config = dict(
    n_layer=8,
    d_model=448,
    n_experts=64,
    experts_per_token=4,
    d_expert=80,
    d_shared_expert=0,
    activation='drelu',
    moe_layers=[0, 1, 2, 3, 4, 5, 6, 7],
    router_score='sigmoid',
    normalize_top_k=True,
    routed_scale=1.0,
    balance_loss=0.000111,
    balance_bias=True,
    router_cosine_scale=20.0,
    n_groups=8,
    groups_per_token=3,
    init_std_router=0.0126,
    lr_router=0.000397,
    vocab_size=50257,
    norm='rmsnorm',
    norm_eps=1e-05,
    tie_embeddings='early',
    optimizer='adamw',
    lr=0.000969,
    beta1=0.95,
    beta2=0.99,
    batch_tokens=[65536, 131072],
    seq_len=1024,
    train_tokens=662400000,
    steps=7025,
    dataset='wikipedia_en',
)
Below are experts of layer 4 (counted from 0) of a mixture-of-experts language model. Rows are named router (the router's row for the expert), gate (a neuron's input weights, with its number), up (a neuron's input weights, with its number) and show model dimensions 336-447. Each number is 128 + 32 x the weight over its row's rms, rounded and kept within 0 to 255.
After each expert's rows: a language model's description of what the expert responds to; "comes after" lists some tokens at least twice as common just before its tokens as in all text. This comes from a sample of Wikipedia text that the model never trained on. Tokens count by the router's weight.

# expert 40
router [158 109 142 114 136 160 110 101 103 166 149 126 160 106  89 182 128 106 140  88 163 137 162  45 174 110 140 103 106 159 144  76 123 159 111 101 150 150 145 155  86 128  86 119  79 229 136  87 132 157 128  77 146 140 164 156 156 136 162 124  96 114 137 128 121 157  36  83 118 132 163 199 106  57 106  90 146 102 164 142 105 126  99 142 198 101 143 162  98  76 117 158 140 132  70 153 126 153 154 155 121 106 140  98 121 151 134 145 118  87 135  88]
gate2 [106 118 113 196 127 130 140  54  56 156  62 146 114  80 122 138  88 149 139 103  99 146 123 142 130  83 145 134 106 148  86  68 163 138 112 121 183 136 188 132  82  92 102 157 151 189 100  89 111 127 144  76 127 141 150 172 156 114 135 162 132 120 117 111 109 120 143 112 186 173 115 147 108 104 112  97 140  65 159 154 113 121 112 119  97 107 150 109 149  63  74 118  95 110  51 151 121 149 142 127 219 126 171  77 147  83 178 175 149 184 161 108]
up2 [216 122 116 218 149 110 120  82 110 126 112 167 127 100  94 101 137 130 161 117 162 115 194 113 161  90 145 102 120 173 129  98 130 146  99 101 125 139 139 135  88 143  91 152 159 149 101  61 170 119 139 124 124 109 142 149 106 125 167 137  89 115 128  82 112  97 143 120 125 118 159 117 200 122  79 101 150  69 115 183 121 108 127 101 116 103 112 145 182  69  63 156 111 104  65 145  81 153 112  97 164 105 138 137  94 148 202 113 126 147  84 146]
Numerals, articles, league qualifiers
comes after: "\n", "of ", "–", "as ", ",", "."

# expert 52
router [105 149 162 128  95 145 142 145 140 183 153 113 158 144 153 130 110 170 107 144  71 131 123  85 153 171  87  98  68 113 114 121 109 163 148 184 133 157 109 168 145  92 106 149  64 173  77 135 135 147 160 129 142 138 105  98 110 136 138 142 128  51  94 158 161 195  94 135 136 131 187 126 114 132 144 206 103 128 103  98 102 104 141 192 163 126 159 137 114 109 133 145 130  71 142 125  98 140 113 213  97 116 105 113 100 159  99  69 100 113 140 135]
gate1 [117 125 208 144 128 104  81 146 104 115  94 156 106 106 169 148 125  95 111  88 135  79  94 164  91  86  93 154  97 133 137 148 140 201 205 152  83 122 128 202 143 119 114 140 142 112 132 147 107 182 123 150 103 116 148 129 127 174 110  61 162 168 113 171 141 130 113 174 154  92 123 115 138 164 148 127 160  58  68 141 107 119  95 118 175  69 133 178 133  94 128 137 123 109 116 131  81 128 129 179  95 134  96 154 114 165  76 227 138 165 109 138]
up1 [142 133 179 142 124 114 128 148 112  98  91 127 150 133 150 117 151 105  80  81 133  76 103 135  62 147  88 129  99 137 148 201 177 170 183 155  73  93 123 160 169 180 140 100 197 116 123 145 129 150 156  86 103 148 155 130 108 151  84  67 123 129 112 115 116 131 111 109 143 107 122 145 131 198 142 153 122 136  64 124  79  89  75 131 168  49 170 133 134 120 165 125 187  94 171 103  84 162 111 170  76 180  82 155 162 146  70 183 140 115 141 146]
Numbers in tables
comes after: "| ", "–", ".", "201", "200", "202"

# expert 19
router [137 145 160 105 148 118  89  88 157 160  91 105 142 182 182 149 148  87  84 112 119 176 206  95 191 129 137 127 116 156 157 155 119 165 146  80 164 150  87 157 108 119 153 160 179 151  73  72 131 137 120 176 178 155 130 121 111 133 139  76 120 111 170 122 165 112 116 161  91 124 138 114 122 102 133 140 155  97 105 152 110 153 131 156 139 130  83 153 208  67 169 139  97  97 141 137 103 138 175 140 160 169  81  74 123 137 140 117 130 120 113 132]
gate1 [164 145 149 103 201 159  76  99  97 180 140 188  95 186  83 103 164 102 157 183 151 136 135  85 129 190 114 119 140 131 109  81  93  80 155 135 118 124  92 140  71 103 162 123 122 127 163 171 159 152 102 106 160  75 151 159  95 151 147 155 139 142 130 108 176 128 158 158 125  81 110 133 146 110  59 117  96 166 133 181 128 122 170 125 132 167 129 126 102 149 161 146 128 173 117 181 134 110 161 119 145 155 160  37 136  95 131 105  72 125 148 166]
up1 [134 157 161 127 146 162  73  98  59 171 129 141 137 148 150 152 167  92 117 180 124 142 137 106 127 182 117 129 133 104 120  85 133  95 133 145  87 149 144 105  91  60 141 142 135 122 146 128 137 158 160 133 183 113 140  91 149 120 148 113 149 140 113  73 146 125 123 125 103 130 102 146 159  88  44 126 127 157  78 138 116 146 163 121 149 180 143 117 152 110 142 140 151 153 128 142 132 127 113 112 168 128 122 101 166 145 141 100  65  99 138 156]
Sentence and line breaks
comes after: "|", ".", "==", ")", "===", "="

# expert 23
router [162 160 138 127 131  92 106 124 156 165  63 113 162 137 115 145 130 159 158  92 102 168 142  96 144 128 130 178 139 118 100 115 125 136 166  76 155  69  96 203 130 125 103 109  62 190 110 118 164 105 155  98 168 137 123 179 146 122 170 124 115 127 113 131 164 123 160 125 119 131 193 126 154 154 111  99 102 123  84 165 124 121 120 116 133 126 141 166 150 130 139 193 186 104 121 152 106 128 162 164 140 110 113 113 182 128 112 103 124  83  91  52]
gate0 [136 103 138 182 147  60 203 134  96 167 125 108 117 187 109  95 133  74 141 173 152 118 148 125 161 135 111 181  58 109 148 123  96 156 154 114 149 104 137 117 152 120 143 117 121  87  93 122 147 140 163 130 139 150 160 137  86 122 107 119 126  82 203 130 212 125 146 147  85 109  82 150 136 185  72 185 149 157  88 122 121  76  74 150 141 127 123 185 125 171 130 149 132 141 139 144 150 165 155 110  89 141 125 129 118 107 160 118 125 118 160 124]
up0 [148 119 152 129 183  47 144 146 137 142  84 106 172 173 146  78 173  90 135 169 114 131 114 165 102 150 143 187  96 151 150 141 168 100 156 169 166  68 151 129 120 159 171  84  99  91 142 103  99 166 172 149 145 151 118 122  71 139  73 183 143 116 226 122 162 128 103 125  84 158 122 194 188 147 128 172 110 172  82 138  68  87 130 101 114 114 184 117 136 174 153 139 138 108 120 134 113 115 173 124  95 132  98  93 148 170 139 103 109 124 124 107]
Year prefixes
comes after: "(", ", ", "the ", "in ", "- ", "–"

# expert 46
router [ 98 159 157 126  86 115 135 137 114 123  90 169 118 130 157 187 135 128 123  85 101 148 194 110 141 178 181 112 108 159 171  84 130 151 190 125  98  71 117 132 100 114 111 139  75 169 115 109 166 183 167  90 164 155 137 129 126 112 139  83 128 119  95 130 133 161  88 151 139 125 111 147 178 142 131 111 155 124 135 146 164  89 139 167 139 113 119 146  70  88 182 140 135 111  61  96  90 112 118 166 142  96  65  76 131 153 111 129 105 151 137 142]
gate1 [140 135 116  96 109 123 111  75 145 114 110 138  95  68 166 157 117 126 134 154 154 119 116 137 145 158  94 106 189 127 127 112 155  52 140 151 117 166 190 127  82 113 150 131 107 161 101  95 119 171 140 105  99 151  94 111 153 179 108 101 150 175 136 147 157 171 157  86 112  87 152 131 102 121 111 126 191 109 164  63 123 107 136 121  58 124 113 107 159 132 131 203 139 165  69 152 132 117 152 142 145 103 168 128 136 105  87 119 175 124 140 174]
up1 [159 140 160  97  96 122  91  63 148 101 126 152 109  83 168 160 181 144 145 102 101 160 114 152 167 183 108 104 128 138 154 131 148  71 166 129 137 189 139 108 114 160 129 181 150 164 138  83 144 158 155  85 134 149 115  89 139 151 140 149 108 133 161 108 113 182 135  83 126 113 172 147 115 132 149  95 197  83 155 108  94 140 108 136 118  90 151 124 116 155 151 186 154 168 128 149 111 118 128 146 151  97 106 139 134 113  92 116 129  83 125  94]
Line breaks and quotes
comes after: "\n", "|", ")", "==", "===", "\n  "

# expert 24
router [103 145 166 143 137 111  69 112 189 133 119 124 140 119 109 179 160 145 132  99  94 173 170  68 136 101 107 154 132 165 135 136  81 185 138 102 206 190 120 168 160 150 188 155 119 160  97  73 151 172 150 137 167 127 141 153 162  69 123  99 145  67 179 117 187 161 117 143 135 124 139 140 112 142 133 114 115  59 121 147 168 109 103 140 192 104 119 157  40 143 182 125 131 121 109 144  79 134 175 147 140 104 117 127 172 138 130 123 111 109 100 131]
gate1 [150  79 146 104 103 161 124 124 101 151 169 134  80 121  90 113 138  83 155 171 145 123 158 137 148 114 138 162 167 152 119 139  99 171 180  58 178  97 146 213 137 117 130 156 113 200 126 107 150  76 120 103 130 208 175 134 123 135 171 118  98 153 111 103 188 118 106 130 108 121 150 134 122 178 161 111 135 103 150 141  79 150 130 163 122  63 176 108 158  79 110 138 116 132 144 135 175 113 168 123 155 137  90 147 137  94  85 121 110 138  76 138]
up1 [144  92 153 118 120  85  96 116 122 157 115 151  96 115  92 109 136 109 172 168 114 105  97 133 201 145 120 120 171 195 106 172  69 184 157  61 155 105  97 194 122  84 149 128  66 179  95 130 188  25 111 138 138 173 138 166 119 119 118 140  63  87 145 136 170  80  96  89 135  98 172 141 135 200 133 128 140 116 118 133 111 121  90 145 121 149 140 100 174 114 103 175 201 123 119 117 114 139 119 115  97 150 159 166 134 138 146  79 133 119  95 126]
Verbs and with
comes after: "to ", "a ", "and ", "was ", "-", "be "

# expert 47
router [154  85 179 125  64 129 111  79 188 157 161 130 168 145 159 127 144 101 110 110  97 159 164  52 179 114 147 131 159 119 124  99  97 120 127 139 163  91 111 147 136 116  86 115 133 117 131  99 137 115 116 137 143 174 134 108 166 154 145 104 122  33 107 131 181 120 132 158 141 130 175 186 115 135 141 206 149 128 168 113 174 136  97 187 189  85 185 115 114 115 121 141 170 137 125 108 126 152 119 164 181 102 167  75 111 146 106 104 150  63 128 122]
gate1 [162  87 128 183  88  91 189 121 104 107 125 132 139 173 146 106 136 106  83  64 169 152 128 136 170 106 164 179 114 107 126  86 130 145 191  87 201  76 165  89 151 181 121 129 176 155  70 147 160 175 184 161 108  97 178 113 136 101 143 144 104 118 114  49 127  87 155 145  66  68 161  82  99 111 115 103  92 119  91 141 131  73  90 182  56  87  92 150  77 140 111 162 142 103 124 140 117  92 146 127 120  68 114 133 191  97 160 143 216 178 122 109]
up1 [162 109 136 155  62  49 191 101 117 127 116 124 145 123 121 114 131 124 119  40 184 165 147 154 154 122 148 154  82 101 103  72 134 154 149  80 177  90 154  86 156 118 113 159 188 161  97 148 123 115 146 174 118 144 163 123 116 109  66 140 130 179 135  98 125  99 142 133 120  70 132  69 140 125 135 103 115 128 119 148 163  79  77 161  75  79 116 122  98 139 101 169 173 104 168 111 126 105 145  83 174  62 115 130 208 115 145 153 204 150 115 127]
Numerals and quantifiers
comes after: "| ", ".", ",", "–", "200", "201"

# expert 8
router [156 100 138 120  96  74 108 100  86 162 142 122 139 187 115 114 124 172 112 110 158 131 157  97 176 114 104 136 160 114 130 119  91 172 112 131 159 151  90 167 160 141 135 153 137 185 150  88 124 140  92 119 158  92 115 137 153 155 135 134 102  77  97 160 179 120 103 150 104 124 163 142  91  87  99 145 105 127 101  97 129 124  93 137 147 120 126 171 100  95 171 139 154 128  82 149  76 159 162 143 139 115 161 129 142 146 169 182 115 157  99 126]
gate1 [147  77 167  91  90 180 121 104 149 130 102 154 111 140 102  99 149 127 106 169  95 173 173 164 121 109 128  99 172 124 121 184 116 115 203 132 134 121  52 166 119 131  98 158  87 167 155 129 160 152 112 152 187 171 147 140 135  84 128  97 140  94 132 198  81 153 124 169 170  87 152 130 120 169 188 143 126  77 150 158 177 126  91 194 156 168 170 150 166 117 150 157 170 140 112 105 158  99 130 129  84 188 119 216 111  95  83  97 103 141 104 106]
up1 [199 116 136  80  78 136  85 105  85 191 176 200 121 118 109 163 161 135 132 207  71 177 176 170 161 113 105 112 190 143 107 148 110  70 114 110 118 150 113 177 103 125 150 192 118 234 104 104 163 148 110 177 140 101 163 112 134 102 129  99 175 118 115 175  97 160 126  97 130 145 146 126 121 172 189  91 144  90 152 158 125 101  74 182 153 147 167 116  69 146 169 134 181 104  82 136 129  81 153 110 134 143 131 190 168  55  67 135 101 202 164 110]
Descriptive adjectives and nouns
comes after: "a ", "the ", "-", "and ", "The ", "an "